config = dict(
    num_hidden_layers=12,
    hidden_size=256,
    d_expert=352,
    hidden_act='swiglu',
    normalize_top_k=False,
    balance_bias=False,
    router_z_loss=0.001,
    vocab_size=4096,
    norm='rmsnorm',
    norm_eps=1e-06,
    tie_word_embeddings=True,
    learning_rate=0.00727,
    beta1=0.95,
)
Below are experts of layer 2 (counted from 0) of a mixture-of-experts language model. Rows are named router (the router's row for the expert), down (a neuron's output weights, with its number) and show model dimensions 0-255. Each number is 200 + 40 x the weight over its row's rms, rounded and kept within 0 to 999.
After each expert's rows: a language model's description of what the expert responds to. This comes from a sample of Wikipedia text that the model never trained on.

# expert 1
router,181,147,265,156,244,284,156,179,194,199,157,225,203,256,213,148,247,159,246,199,194,243,189,175,165,245,233,212,225,225,187,198,173,221,190,230,178,194,233,221,229,235,209,229,182,215,158,287,192,253,224,176,215,236,197,229,284,164,182,212,157,208,114,207,199,287,256,165,139,290,175,261,277,150,201,248,193,210,151,150,249,234,149,201,228,289,184,225,174,196,193,187,195,254,262,235,223,143,174,207,249,252,194,235,249,205,260,232,276,171,249,256,249,209,139,210,195,175,221,186,208,275,223,174,186,213,240,198,163,278,209,188,279,133,185,164,158,319,211,177,232,253,193,149,206,223,136,150,146,205,179,206,247,245,212,206,177,158,187,188,222,180,204,225,179,144,185,190,243,167,235,207,181,187,261,198,245,233,145,240,150,316,216,218,198,170,138,220,193,124,203,150,205,223,261,165,155,200,186,190,161,198,204,140,236,185,273,180,210,213,288,263,185,173,193,195,189,165,222,142,207,239,226,90,175,194,147,248,151,207,181,196,200,213,158,209,214,221,200,126,159,218,202,197,218,181,277,212,137,173,214,133,180,148,250,138
down0,219,209,221,183,196,183,164,152,204,236,212,238,219,277,189,211,157,145,184,182,226,192,275,175,171,140,196,205,200,191,218,292,145,122,199,238,229,173,211,236,195,168,235,229,213,211,212,223,226,145,157,186,191,185,229,285,185,160,243,220,128,203,182,136,196,245,284,218,263,200,205,167,208,276,242,210,282,162,177,235,226,240,216,213,239,168,184,239,218,282,203,251,236,165,220,179,163,191,197,156,165,192,201,165,223,268,219,142,206,205,234,211,199,205,329,207,211,254,238,222,180,169,274,212,229,226,240,198,299,189,205,246,203,263,285,147,156,131,221,190,170,142,232,197,190,276,239,160,221,190,184,189,130,236,139,157,139,210,211,265,183,143,236,195,211,230,183,192,230,227,165,178,164,183,197,175,167,185,201,286,159,206,245,169,219,227,197,250,249,152,267,172,216,172,160,223,204,235,232,240,224,211,253,196,246,249,144,236,142,190,202,125,182,187,189,144,102,185,260,96,149,269,208,218,115,247,250,219,234,230,238,214,260,202,137,226,271,230,264,173,225,203,172,200,213,210,201,212,204,179,237,123,220,160,174,129
Articles after prepositions. Function words opening a noun phrase, mostly the, of, a, in, for, with, his, their, as in "trace of" or "sit around the".

# expert 9
router,251,236,228,191,209,213,194,269,233,135,240,146,238,173,184,176,229,221,195,197,185,263,207,87,152,256,282,264,219,234,210,165,229,169,166,199,183,183,232,214,223,260,188,191,163,258,114,271,192,248,217,158,231,235,227,197,179,186,144,224,174,161,136,187,170,237,242,164,154,176,212,204,228,191,173,181,221,196,230,150,259,216,174,165,174,232,236,205,205,291,130,180,217,192,206,185,253,133,199,178,197,237,144,224,221,168,178,219,219,164,283,233,244,200,203,187,211,184,181,195,203,278,222,223,230,186,242,217,131,224,171,185,248,238,182,122,137,207,170,173,149,178,200,168,208,224,165,145,150,203,229,193,265,217,223,184,181,111,225,240,153,117,293,199,227,186,134,226,209,206,223,176,183,258,228,129,231,281,138,258,156,250,279,203,185,178,180,190,164,200,205,202,179,203,216,256,199,204,249,192,218,104,140,161,181,175,248,196,222,110,258,300,184,194,222,221,195,162,262,214,240,231,249,114,211,188,135,244,173,192,175,206,216,218,210,222,231,228,151,181,174,159,226,157,305,225,162,143,91,183,218,158,208,159,201,157
down0,153,265,223,200,159,136,199,242,290,176,270,227,237,241,244,165,220,214,163,154,124,230,193,153,120,170,194,257,213,189,294,109,258,159,159,200,244,233,216,170,248,215,188,221,205,186,179,179,120,173,178,241,84,243,212,188,185,240,243,147,228,230,194,153,203,233,226,235,239,201,166,177,206,212,166,183,242,236,235,135,159,237,141,163,163,221,201,186,219,195,215,207,190,207,226,102,157,135,181,174,155,142,161,247,165,162,176,224,215,123,229,201,176,204,196,229,168,220,160,208,205,166,187,192,205,181,126,145,228,216,270,186,228,237,203,223,150,231,191,224,224,243,181,226,122,186,167,199,229,247,232,219,266,219,218,252,245,177,209,296,126,253,141,204,119,244,269,269,180,265,189,263,163,128,230,210,170,223,192,179,192,227,188,150,233,200,177,227,236,226,227,236,207,220,251,194,260,152,226,214,164,267,225,214,141,222,172,200,176,222,167,236,165,242,173,192,151,194,260,183,154,297,228,137,249,138,160,177,150,188,159,213,171,245,229,139,205,183,209,78,178,157,174,179,219,182,224,184,226,236,195,191,168,237,168,230
Capital initial letters. Single capital-letter pieces starting a capitalized word or name, often after the, a or of, as in G(ain), P(acker), R(io).

# expert 11
router,170,150,234,260,174,209,207,191,190,213,159,110,201,205,182,159,221,208,217,215,241,137,182,154,219,160,215,204,188,196,169,172,233,101,109,164,157,237,193,309,288,255,188,262,216,204,185,219,174,199,132,141,220,206,220,116,233,211,145,184,237,153,188,141,185,209,259,198,186,143,148,142,209,190,141,220,194,224,196,261,315,210,155,139,243,174,201,188,190,218,194,167,248,144,187,241,260,154,134,184,233,198,159,196,237,154,225,218,187,220,254,234,292,228,150,202,202,194,204,217,224,234,211,207,189,188,218,271,202,205,189,158,226,169,183,206,156,206,205,126,241,207,226,191,169,296,224,175,215,157,135,187,224,264,241,251,161,185,144,242,264,145,210,253,243,237,169,165,165,244,232,145,160,251,196,139,262,219,166,254,154,200,265,208,193,193,195,162,188,217,258,260,166,231,175,158,214,207,160,252,181,150,159,164,164,223,218,217,212,190,251,222,218,124,187,183,243,216,217,190,142,224,258,195,222,185,193,320,147,179,126,283,196,155,180,192,202,253,155,196,142,128,176,201,235,233,225,117,160,196,179,233,182,237,226,206
down0,174,165,262,109,198,165,169,214,234,181,184,240,209,206,180,198,260,211,180,275,79,261,197,335,174,244,214,197,161,139,203,250,216,151,205,180,181,126,216,234,171,161,153,242,234,216,163,273,292,187,162,219,242,195,166,147,216,220,227,243,185,168,145,249,299,207,152,273,213,150,202,159,255,252,221,178,194,128,167,166,252,194,173,217,178,188,215,181,135,201,202,196,183,153,263,213,185,203,245,258,197,227,199,190,231,189,225,188,266,193,143,208,201,155,213,224,218,222,224,230,132,212,178,181,214,174,189,221,236,190,200,234,268,201,150,158,174,147,122,187,264,173,217,220,179,207,200,264,250,207,175,283,149,189,168,223,222,190,151,250,250,214,190,242,197,213,200,222,231,272,175,237,229,214,168,203,206,191,156,235,170,274,173,234,250,155,153,218,176,167,191,204,135,202,186,203,226,260,292,220,138,218,180,218,164,239,178,168,240,129,190,159,209,117,226,203,156,193,239,203,242,201,198,228,250,166,157,205,199,160,173,186,194,90,251,213,202,120,243,148,143,186,220,172,242,206,156,171,126,193,124,168,123,190,262,173
Mid-word syllable pieces. Mid-word vowel-consonant pieces following an initial consonant, such as -ast, -el, -ight, -orn, as in half-mast, Novelist, Knight.

# expert 14
router,155,237,309,253,155,232,239,133,216,146,158,191,184,202,243,186,197,226,206,174,151,239,215,218,212,258,249,248,167,272,213,197,220,143,140,228,227,209,178,277,206,248,255,175,185,264,193,290,228,199,175,165,201,272,224,116,263,244,112,267,194,142,226,181,161,199,233,149,139,256,194,132,200,142,231,204,197,215,190,201,244,211,172,156,213,254,216,154,165,181,169,193,194,222,219,242,231,210,191,184,217,240,170,149,236,156,233,251,195,150,231,236,231,92,211,162,216,172,164,149,236,222,206,188,229,138,148,243,231,168,212,177,208,267,203,144,125,167,219,216,135,188,172,151,201,207,159,142,168,146,200,217,227,235,192,161,245,132,234,227,176,146,277,183,247,111,97,153,163,196,193,172,136,193,172,180,243,247,181,263,214,249,179,258,97,220,193,217,151,182,244,180,173,205,206,209,189,178,169,292,228,126,217,209,167,166,242,187,272,127,215,216,232,178,242,202,205,140,203,214,231,220,191,168,193,231,172,177,169,196,165,192,190,273,238,253,201,178,224,195,174,152,213,144,216,134,198,154,154,200,248,153,220,222,193,173
down0,225,195,204,245,266,210,184,186,139,259,192,263,167,161,171,160,241,191,204,250,228,173,178,167,250,224,276,158,150,197,145,155,292,185,280,218,203,151,169,217,168,185,163,201,255,174,172,176,221,136,170,164,207,158,192,222,162,190,240,243,288,235,263,192,178,224,150,202,169,213,219,140,141,182,281,193,135,106,217,238,187,182,200,196,231,213,217,156,183,183,264,230,178,206,190,209,187,217,285,186,201,199,262,220,234,234,214,159,240,154,175,191,173,241,198,237,237,187,220,261,127,237,204,216,241,217,150,214,212,215,181,246,178,185,234,152,229,209,200,241,289,238,256,275,191,199,225,263,240,163,224,189,195,193,138,180,178,206,219,216,203,145,251,145,197,183,119,215,180,171,180,240,232,222,207,194,244,119,101,268,251,291,208,214,242,146,149,172,170,201,215,173,223,209,56,197,168,176,187,166,184,216,188,218,155,135,182,188,178,200,135,229,194,171,189,217,153,270,241,228,257,234,221,251,160,258,190,252,177,139,226,249,201,211,232,142,232,174,177,229,155,138,186,180,173,274,128,256,207,150,226,183,259,216,240,277
Table and field separators. Pipes in tables, colons after infobox field names, semicolons and line breaks in lists, such as Short name:, Authority:, Species:.

# expert 8
router,170,201,234,231,204,207,228,156,195,219,92,188,279,202,141,226,257,223,229,211,144,233,216,206,217,230,268,225,191,219,193,163,216,169,212,221,282,282,255,186,220,230,157,192,186,237,185,202,168,230,119,157,203,144,211,173,236,188,225,216,150,245,172,221,117,164,204,171,156,193,178,167,216,165,210,213,184,212,167,231,255,120,181,165,199,216,251,184,169,238,193,224,188,285,183,197,263,207,201,197,220,308,205,172,277,176,159,207,204,236,171,236,210,226,193,173,133,218,158,160,210,171,226,162,192,227,222,188,120,155,176,114,237,189,246,183,169,326,239,108,131,282,185,159,177,225,181,249,194,197,154,155,253,278,196,209,207,161,214,214,219,173,229,206,179,201,251,211,250,197,210,285,151,190,271,170,217,189,166,240,209,255,107,237,208,180,161,183,183,200,288,162,237,204,238,179,132,239,278,226,214,167,151,184,143,196,202,224,217,148,178,219,212,173,227,282,157,137,192,137,261,271,231,198,184,157,170,211,188,206,171,208,163,185,229,186,241,188,182,167,195,191,111,202,217,237,193,120,154,195,239,179,301,231,243,146
down0,178,211,143,220,195,182,131,196,185,168,135,200,216,237,244,220,165,143,258,148,192,203,188,245,255,183,196,165,169,187,251,198,169,202,170,173,221,245,179,248,196,202,185,219,190,294,145,207,173,188,203,211,171,214,243,203,224,144,256,137,155,255,142,211,179,154,190,264,239,152,195,234,195,226,160,177,188,186,188,259,189,169,197,228,189,142,246,213,230,253,189,196,161,235,173,228,150,167,208,160,199,215,250,156,256,190,222,257,260,215,247,170,206,251,201,195,251,207,188,202,194,166,202,116,224,180,214,285,158,137,245,167,209,152,203,152,165,146,235,162,174,206,245,267,219,147,263,197,224,208,280,284,278,210,201,91,188,171,114,222,229,211,171,159,174,164,207,206,189,194,208,194,240,207,178,207,180,268,226,130,169,169,198,235,211,183,216,227,269,198,169,254,246,169,178,151,223,216,222,145,208,171,63,172,269,197,263,193,213,230,172,144,222,226,147,277,258,161,198,137,193,248,254,158,278,192,288,226,225,136,182,248,96,108,161,286,210,143,165,222,195,190,240,203,268,230,215,153,173,218,201,215,230,190,169,195
Mid-word suffix pieces. Word-internal or final pieces of names and learned words, such as ic in Doric, is in Boris, or in Predecessor, ious.

# expert 7
router,166,157,175,181,164,187,173,222,173,212,120,136,222,271,103,179,235,178,228,228,139,202,237,212,176,222,273,216,199,219,216,178,252,162,212,217,201,198,233,258,246,184,185,211,149,207,142,245,149,223,212,158,234,237,153,219,239,188,123,188,184,203,178,225,186,218,228,206,155,230,216,137,258,181,212,228,207,202,171,162,207,203,128,168,248,244,203,271,120,257,204,201,148,166,324,241,167,160,125,133,229,224,181,169,194,181,275,231,193,164,204,216,207,143,156,188,192,219,188,174,250,190,216,169,157,166,170,223,130,209,122,197,237,186,241,159,169,181,231,129,257,198,204,160,166,187,156,143,160,134,157,156,290,216,182,222,156,148,159,173,174,143,230,231,249,180,157,272,222,196,179,183,132,179,241,152,252,276,194,189,122,215,240,263,145,189,209,179,215,157,197,145,147,178,193,173,213,176,192,244,199,111,171,214,189,273,221,285,231,143,216,262,256,185,297,210,244,182,273,154,163,237,258,185,182,153,151,166,183,220,179,249,168,151,198,258,226,272,199,154,173,196,159,203,254,196,244,215,149,198,240,200,237,192,229,204
down0,182,224,204,202,209,145,220,259,195,184,185,198,229,175,179,220,212,197,165,287,211,169,114,191,194,205,204,166,129,283,233,181,198,157,229,258,214,227,132,129,187,236,184,220,186,205,166,209,188,198,237,208,166,210,217,197,170,173,279,206,184,154,192,221,247,194,255,243,147,167,196,146,216,156,239,221,257,209,196,183,210,275,248,168,196,207,130,243,184,228,229,201,209,154,219,188,226,217,195,272,184,191,161,237,159,238,286,210,263,178,201,229,167,164,177,176,160,104,274,242,230,227,223,273,214,221,265,252,121,245,144,174,257,141,216,220,204,151,289,296,218,231,276,205,164,221,168,190,200,192,237,151,201,249,226,187,165,139,165,122,162,201,195,207,180,236,207,184,163,159,182,235,245,194,242,179,133,161,145,228,238,232,152,247,212,204,208,111,205,204,213,257,186,246,162,218,275,251,205,244,126,240,162,187,253,248,183,213,189,191,164,199,185,168,166,219,179,172,173,255,156,219,173,229,189,274,115,128,233,294,186,187,162,198,174,163,242,241,230,188,314,159,137,172,244,241,194,258,137,251,253,261,218,182,200,168
Verbs and clause links. Auxiliaries, pronouns and clause connectives in running prose, such as was, is, that, he, also, although, instead.

# expert 5
router,163,181,259,160,140,286,251,223,194,181,214,200,203,204,198,178,196,148,193,180,126,268,231,189,206,204,235,176,182,203,147,249,179,147,163,187,225,249,140,232,201,197,204,209,141,203,241,270,282,227,151,146,201,219,187,170,349,197,234,190,172,236,221,235,193,168,206,178,173,288,206,243,219,137,165,219,208,193,226,169,213,209,238,202,195,159,192,238,150,265,165,192,182,253,243,244,165,172,217,115,220,223,181,145,263,184,163,178,144,190,217,219,205,151,206,201,211,159,128,176,162,243,262,194,196,136,281,191,148,171,133,226,262,171,154,185,153,237,197,136,230,171,200,176,181,224,194,225,157,214,218,223,221,167,196,149,238,96,194,305,184,225,289,227,212,225,175,241,188,211,198,166,188,288,193,208,213,224,177,199,140,178,305,251,128,201,178,165,172,177,188,249,190,255,160,213,186,196,182,244,246,114,172,170,153,151,178,266,190,181,299,189,208,181,233,189,191,163,167,181,256,190,233,265,181,225,187,242,186,174,275,204,148,249,237,233,160,243,152,177,204,159,182,238,236,205,244,154,178,181,180,207,208,208,292,113
down0,135,151,141,147,183,205,206,221,206,157,201,170,152,294,213,179,170,225,200,161,135,166,141,208,236,219,145,212,165,198,161,179,248,189,183,158,259,219,120,187,222,267,193,211,199,361,146,175,128,274,219,229,178,146,245,234,227,159,226,146,165,203,142,236,204,257,171,189,224,171,197,214,201,196,250,132,211,186,199,200,119,188,212,214,164,190,190,169,248,210,146,270,193,234,175,203,168,185,196,157,215,243,250,226,229,226,143,170,234,192,213,143,169,186,174,197,267,237,190,149,112,196,269,203,185,191,188,227,176,203,263,198,217,234,278,193,179,222,231,220,204,279,199,175,184,216,188,193,159,189,222,211,140,201,222,228,177,166,192,216,178,227,160,212,111,202,249,232,164,222,215,248,167,184,203,153,136,231,222,165,234,205,208,171,218,162,214,159,187,139,188,136,285,182,274,167,142,212,222,175,188,148,217,124,139,221,194,290,238,97,168,153,198,197,137,155,125,178,178,147,119,234,218,158,208,137,177,110,183,273,235,170,250,183,206,236,182,194,256,215,181,162,190,223,223,245,203,192,248,152,196,203,123,154,156,166
Word-final suffix pieces. Word-final pieces ending a name or word, such as -ing, -a, -an, -h, -o, as in Pershing, washing, Nonpartisan, Buddhist.

# expert 10
router,200,181,234,193,185,203,238,253,188,166,174,93,193,236,171,165,245,189,268,133,204,178,209,144,193,182,210,269,281,256,210,143,272,152,176,190,279,246,222,222,218,253,218,226,162,215,212,298,174,201,181,163,276,258,252,194,262,185,168,180,212,264,202,164,214,186,199,209,214,284,112,191,213,158,151,217,230,182,191,146,251,174,135,186,216,232,126,206,203,190,163,185,169,187,226,212,306,168,174,200,227,202,197,194,231,114,235,304,183,131,270,265,203,186,186,200,220,243,161,187,249,211,216,208,213,176,162,189,217,174,200,212,188,171,214,186,196,182,224,186,140,193,179,193,114,272,77,236,116,214,190,176,258,244,146,225,202,187,242,204,245,190,216,203,164,169,184,272,202,187,197,204,205,185,218,134,232,240,181,204,196,256,255,250,165,186,215,106,51,217,219,233,144,173,200,223,208,258,215,215,243,237,178,126,231,146,255,190,231,168,212,198,184,198,255,187,193,185,252,166,212,216,250,151,194,207,146,210,204,196,185,192,199,189,272,195,271,233,183,177,141,177,105,216,211,186,174,187,158,183,197,214,250,218,195,152
down0,219,233,137,189,191,244,201,172,210,226,263,223,135,213,178,188,160,154,215,198,235,140,138,211,190,201,203,207,196,151,214,132,226,211,250,218,225,184,172,197,196,215,169,181,183,231,194,202,164,134,192,262,206,150,171,198,268,194,221,247,195,298,183,267,147,207,200,161,220,156,179,216,222,246,139,153,202,218,235,216,118,223,197,193,260,168,287,180,217,156,261,241,201,245,198,274,196,170,170,263,139,186,189,220,97,200,285,166,153,268,159,257,283,189,217,179,197,239,187,164,165,153,192,208,237,184,253,219,164,138,87,247,229,159,195,276,151,222,147,156,230,232,156,228,195,173,148,163,115,190,169,204,215,146,198,253,174,277,226,174,202,221,264,184,256,211,149,218,158,137,205,196,247,146,119,166,185,237,236,143,226,119,217,150,183,130,226,234,213,137,211,152,218,233,295,196,174,142,168,199,143,262,193,259,234,205,198,234,259,202,194,199,163,202,285,227,169,147,229,179,210,144,217,154,194,240,148,205,188,160,195,215,161,169,268,185,185,140,179,171,218,176,208,209,238,175,224,223,268,189,153,217,166,165,256,186
Capitals and opening quotes. Opening quotation marks and capital letters beginning words, headings or acronyms after line breaks, such as "Addressed, AFC, FIVB, Location.

# expert 15
router,202,71,211,284,189,182,222,202,170,182,132,191,224,255,154,174,232,195,207,226,157,229,224,113,155,216,201,257,180,225,269,160,209,223,128,259,210,239,203,268,187,185,184,241,169,209,173,207,179,218,200,139,200,192,133,188,212,277,231,204,160,125,150,120,274,276,198,178,219,218,156,225,216,175,147,193,197,224,218,163,216,155,184,131,234,277,231,202,200,134,246,148,195,201,220,242,230,180,146,154,233,262,154,196,219,164,188,187,268,194,221,224,228,137,132,166,154,180,144,182,252,224,235,190,194,196,255,206,298,207,199,139,206,172,182,200,171,248,291,150,217,196,239,161,207,197,164,269,182,173,123,239,232,212,160,242,211,185,252,174,202,236,189,203,221,133,159,243,236,138,193,136,152,216,242,176,223,217,128,203,179,163,289,194,223,208,105,236,176,175,238,198,214,181,185,213,172,256,260,196,170,156,213,208,170,204,235,223,246,228,153,194,256,149,232,194,234,174,229,152,245,274,202,148,144,198,173,185,176,124,158,238,175,263,233,218,222,245,184,182,216,221,167,246,196,236,203,108,229,108,247,183,188,258,208,200
down0,133,176,200,198,193,235,183,194,186,172,133,185,224,150,219,159,82,181,241,187,176,179,189,213,175,205,252,195,206,199,154,202,183,201,168,260,195,197,184,227,177,250,232,238,166,222,183,196,233,238,274,237,174,207,166,207,223,181,268,243,151,144,184,289,166,264,141,194,217,202,278,272,274,227,139,230,238,236,178,135,205,154,190,218,241,176,227,168,218,118,233,241,195,211,164,190,155,218,172,113,244,153,126,185,310,154,215,176,173,191,250,164,207,264,250,200,196,194,214,212,252,187,252,146,206,114,188,157,209,162,251,239,246,133,163,285,206,138,166,192,248,208,160,237,209,214,160,132,197,195,233,204,168,229,212,199,211,158,216,135,201,259,265,255,202,244,223,244,165,333,147,98,182,293,199,176,246,142,232,158,168,199,196,241,223,196,250,137,183,175,225,236,215,131,209,198,282,195,232,193,233,226,118,215,183,201,228,195,198,213,230,159,181,236,186,180,228,239,230,208,148,183,243,164,172,204,229,275,176,155,201,203,205,176,216,197,186,186,205,216,249,225,174,268,236,194,198,182,223,159,183,249,115,233,269,222
Past participle endings. Verb endings such as -ed, -ated, -ired, -ued, often after a stem piece, as in retreated, rescued, Required.

# expert 6
router,217,153,234,236,148,175,208,216,206,155,192,116,194,200,218,145,240,215,204,192,178,267,206,186,159,223,248,233,276,266,176,199,192,175,196,198,264,207,216,227,308,238,165,283,215,182,131,298,174,211,183,98,204,253,237,153,229,196,183,264,198,171,168,138,148,247,185,176,209,150,207,153,191,146,199,219,191,191,217,213,219,172,145,171,243,242,149,240,175,196,196,177,204,233,217,220,262,174,142,168,204,190,143,167,255,132,229,202,216,142,205,274,243,190,140,106,176,185,188,134,188,234,212,130,260,106,213,199,250,216,178,195,171,190,190,205,186,220,227,177,178,236,152,149,186,259,206,234,186,162,224,221,225,194,139,140,192,165,217,211,166,216,263,220,230,213,119,186,281,194,208,199,103,245,256,203,240,216,167,213,150,220,215,289,154,182,200,180,98,212,184,238,161,235,199,248,197,243,254,209,181,203,194,188,186,234,255,213,228,141,226,194,187,214,294,222,220,146,201,218,196,261,222,153,125,168,169,209,138,159,122,255,168,235,234,217,206,183,199,148,235,145,173,242,273,207,183,190,166,94,182,164,194,172,260,188
down0,280,259,234,219,195,207,146,133,175,169,123,186,183,259,203,165,194,142,231,158,255,151,181,209,236,189,147,222,228,209,134,222,263,171,215,200,248,141,238,227,166,181,193,224,217,195,224,160,276,200,189,264,124,202,154,202,244,186,202,202,342,159,191,196,183,195,134,175,171,226,159,181,187,161,195,218,156,229,209,200,156,218,199,105,191,142,231,221,139,273,167,176,198,207,230,220,154,273,156,198,178,207,291,169,186,218,188,243,234,223,200,164,116,269,246,149,187,190,195,209,183,220,231,156,205,167,130,259,171,243,224,222,184,207,286,123,160,274,198,226,171,193,241,199,251,224,192,203,262,285,213,202,215,220,171,202,174,215,148,227,173,254,142,175,193,116,262,120,243,171,193,193,200,187,164,201,181,217,270,239,234,208,250,223,250,237,168,147,251,210,218,218,246,178,119,280,213,156,222,181,139,230,181,212,184,137,177,143,267,188,225,163,193,188,246,252,143,226,262,148,173,230,271,229,206,212,185,174,232,123,206,232,185,257,239,191,186,190,214,219,218,211,220,130,155,259,222,174,188,175,160,206,228,137,230,251
Number pieces. Digit chunks in years, dates, coordinates and table statistics, such as 19 and 20 beginning years, 70 in coordinates, 4 in score tables.

# expert 4
router,187,175,274,195,132,199,226,177,162,157,188,149,193,205,212,102,216,241,241,184,216,258,245,161,174,208,192,266,226,228,151,186,192,176,203,209,198,208,182,255,300,205,220,187,221,231,119,273,145,250,174,159,167,215,240,214,243,190,195,202,193,192,228,177,173,215,134,209,178,205,106,203,263,134,205,227,246,181,169,201,169,210,213,149,191,251,160,183,121,286,174,144,180,157,245,190,187,145,170,188,211,288,197,197,201,195,153,255,238,139,201,231,226,159,174,196,199,254,159,179,210,253,191,172,193,177,254,265,130,247,175,159,185,249,171,168,150,169,180,149,145,192,122,156,195,198,210,232,191,153,185,185,175,228,150,181,194,157,217,157,188,156,230,201,207,148,185,235,214,192,188,160,212,200,174,169,287,302,154,220,140,234,199,168,117,176,149,176,194,170,257,193,136,166,159,212,194,181,244,219,205,176,234,197,167,254,261,222,281,145,214,257,186,204,303,208,226,186,146,221,176,211,252,109,218,199,169,197,137,191,100,228,141,174,204,209,255,247,184,159,191,104,200,203,263,177,236,170,101,166,248,196,272,168,197,201
down0,253,234,259,208,186,245,219,151,190,155,175,215,246,180,199,238,189,156,152,193,233,178,240,215,184,160,212,182,234,229,274,222,144,217,221,135,231,173,261,141,183,153,184,224,162,172,176,152,151,183,212,63,236,209,209,161,204,188,189,145,267,162,207,144,167,190,209,256,193,195,217,197,170,222,180,155,306,182,207,194,174,140,243,209,221,168,229,179,120,229,187,155,201,149,172,300,219,232,183,224,119,167,260,118,177,167,243,224,175,197,176,178,191,159,199,269,181,256,198,205,186,203,189,194,212,233,165,181,220,238,243,227,264,211,232,181,168,275,200,224,205,191,140,204,168,146,210,214,147,255,168,262,152,235,290,254,258,190,207,211,219,256,204,240,172,182,199,229,193,122,254,143,208,237,128,201,178,177,231,235,268,156,229,267,137,199,147,169,163,172,227,153,258,231,235,128,232,179,140,212,182,250,205,194,277,193,236,190,206,77,222,180,156,269,189,169,134,204,157,189,196,261,139,182,138,176,199,199,271,199,208,193,178,215,119,230,167,161,231,191,193,198,126,207,214,217,184,196,173,191,207,191,77,166,212,162
Sentence-ending periods. Full stops ending sentences and the capitalized word opening the next one, such as The, He, It, plus decimal points after numbers.

# expert 12
router,161,232,265,131,172,270,202,169,228,165,179,181,206,188,185,198,209,103,236,221,78,223,215,207,270,230,211,195,224,230,187,192,194,207,218,240,216,176,204,284,245,251,126,206,183,217,135,222,153,225,165,158,166,231,163,276,214,263,180,233,208,172,199,149,166,249,200,221,173,176,172,175,233,159,175,278,195,198,186,184,272,242,191,213,206,243,219,277,184,227,196,180,214,182,271,171,180,105,146,158,191,197,141,188,198,208,152,230,231,186,185,234,276,155,199,218,199,227,216,152,210,253,256,244,224,194,208,245,193,184,228,191,149,239,238,169,153,226,207,165,161,139,198,162,220,280,134,128,164,153,183,165,239,274,203,126,193,187,184,236,211,157,330,182,177,129,174,188,138,249,241,138,138,245,218,112,232,220,195,256,238,250,255,209,151,223,207,207,166,183,233,236,170,209,189,229,187,177,240,217,174,176,230,145,177,207,199,197,213,200,254,271,237,221,206,199,195,227,225,210,283,209,190,199,162,181,166,240,192,208,211,203,208,226,278,257,182,161,206,223,126,142,205,242,248,234,179,202,144,180,299,175,286,209,308,175
down0,187,167,160,193,186,180,186,254,179,168,227,155,171,265,164,235,143,199,237,213,161,155,159,308,177,232,226,254,235,192,217,184,180,221,239,141,228,226,168,197,250,153,248,103,229,229,187,175,174,121,169,129,236,213,211,230,158,209,220,145,217,240,214,312,286,175,193,193,228,170,195,200,233,273,234,188,187,253,129,213,175,235,155,234,212,209,201,247,116,149,235,239,170,210,131,141,182,183,221,188,145,180,173,195,201,218,233,252,200,168,218,268,166,227,188,187,224,185,216,264,182,142,290,135,166,239,193,251,205,170,170,239,199,195,256,181,169,227,142,182,159,214,153,200,219,223,201,238,201,161,278,221,204,148,244,235,229,237,204,131,168,100,155,214,141,206,252,211,191,239,158,208,168,211,254,128,207,229,219,196,187,197,184,201,222,210,193,171,178,154,239,172,130,172,161,251,176,227,170,218,202,222,219,256,173,233,213,204,203,328,244,234,199,210,143,188,269,154,133,128,165,271,172,274,193,197,188,247,144,195,172,212,210,231,111,138,283,192,164,188,202,136,269,180,239,212,239,216,196,152,157,206,212,193,203,124
Commas and clause joints. Commas, plural s, en dashes in ranges and to, ending a phrase before and, the, which, as in dinosaurs, 1942–1943.

# expert 2
router,188,106,182,149,131,173,148,202,181,239,115,122,251,250,142,189,250,214,243,225,185,215,201,157,197,196,207,275,248,192,156,203,253,195,110,251,205,198,202,222,202,260,174,225,199,238,153,171,210,238,179,179,303,226,165,186,194,195,214,300,179,161,194,135,163,220,245,175,122,177,176,222,260,225,235,222,228,200,218,218,197,192,192,156,255,168,213,212,160,173,157,188,182,229,218,218,172,126,206,175,205,237,163,174,199,134,227,193,224,213,224,211,277,180,213,184,215,179,235,168,199,256,226,130,219,118,245,255,154,237,142,166,224,216,220,125,103,191,238,173,215,263,153,155,199,231,181,199,131,196,196,198,301,240,191,149,174,185,263,218,227,176,243,215,233,225,146,216,238,186,283,231,229,178,254,187,244,234,89,201,181,215,206,278,140,165,196,137,177,115,236,179,131,267,221,193,162,195,251,222,225,242,168,163,112,186,212,245,233,196,280,242,209,179,236,209,220,159,231,147,223,229,257,126,240,191,152,194,172,200,185,221,152,218,230,266,242,180,202,179,177,208,173,165,278,242,229,161,164,166,198,233,220,221,217,166
down0,198,227,193,143,203,211,208,197,215,171,193,198,149,221,203,260,155,195,180,192,264,196,183,204,225,232,210,243,247,194,272,214,250,231,146,226,216,206,183,157,118,206,192,222,168,215,263,211,207,221,293,187,168,172,234,90,262,190,236,74,225,257,156,140,148,129,150,164,223,215,214,222,178,209,171,191,223,212,280,120,152,155,136,138,186,149,204,124,119,217,199,125,213,196,175,229,227,212,213,168,184,212,171,180,181,97,240,273,182,158,199,184,248,180,197,253,198,151,215,221,186,198,245,172,113,189,195,226,185,232,164,231,156,190,212,205,196,199,241,157,225,218,197,142,290,198,198,189,203,210,242,222,269,156,255,164,224,214,212,158,250,142,263,238,108,217,157,156,170,151,147,158,281,207,147,216,183,202,256,210,219,201,187,263,177,137,167,213,161,184,203,116,157,128,227,130,201,248,215,217,227,245,182,160,208,199,219,280,209,240,188,188,189,156,162,165,220,146,178,238,124,235,229,149,183,113,225,199,187,217,196,217,242,141,231,179,215,222,183,237,170,140,246,215,239,216,314,187,205,177,179,212,248,167,215,194
Common nouns after determiners. Frequent nouns and adjectives right after the, a or a possessive, such as season, team, film, year, time, new, second.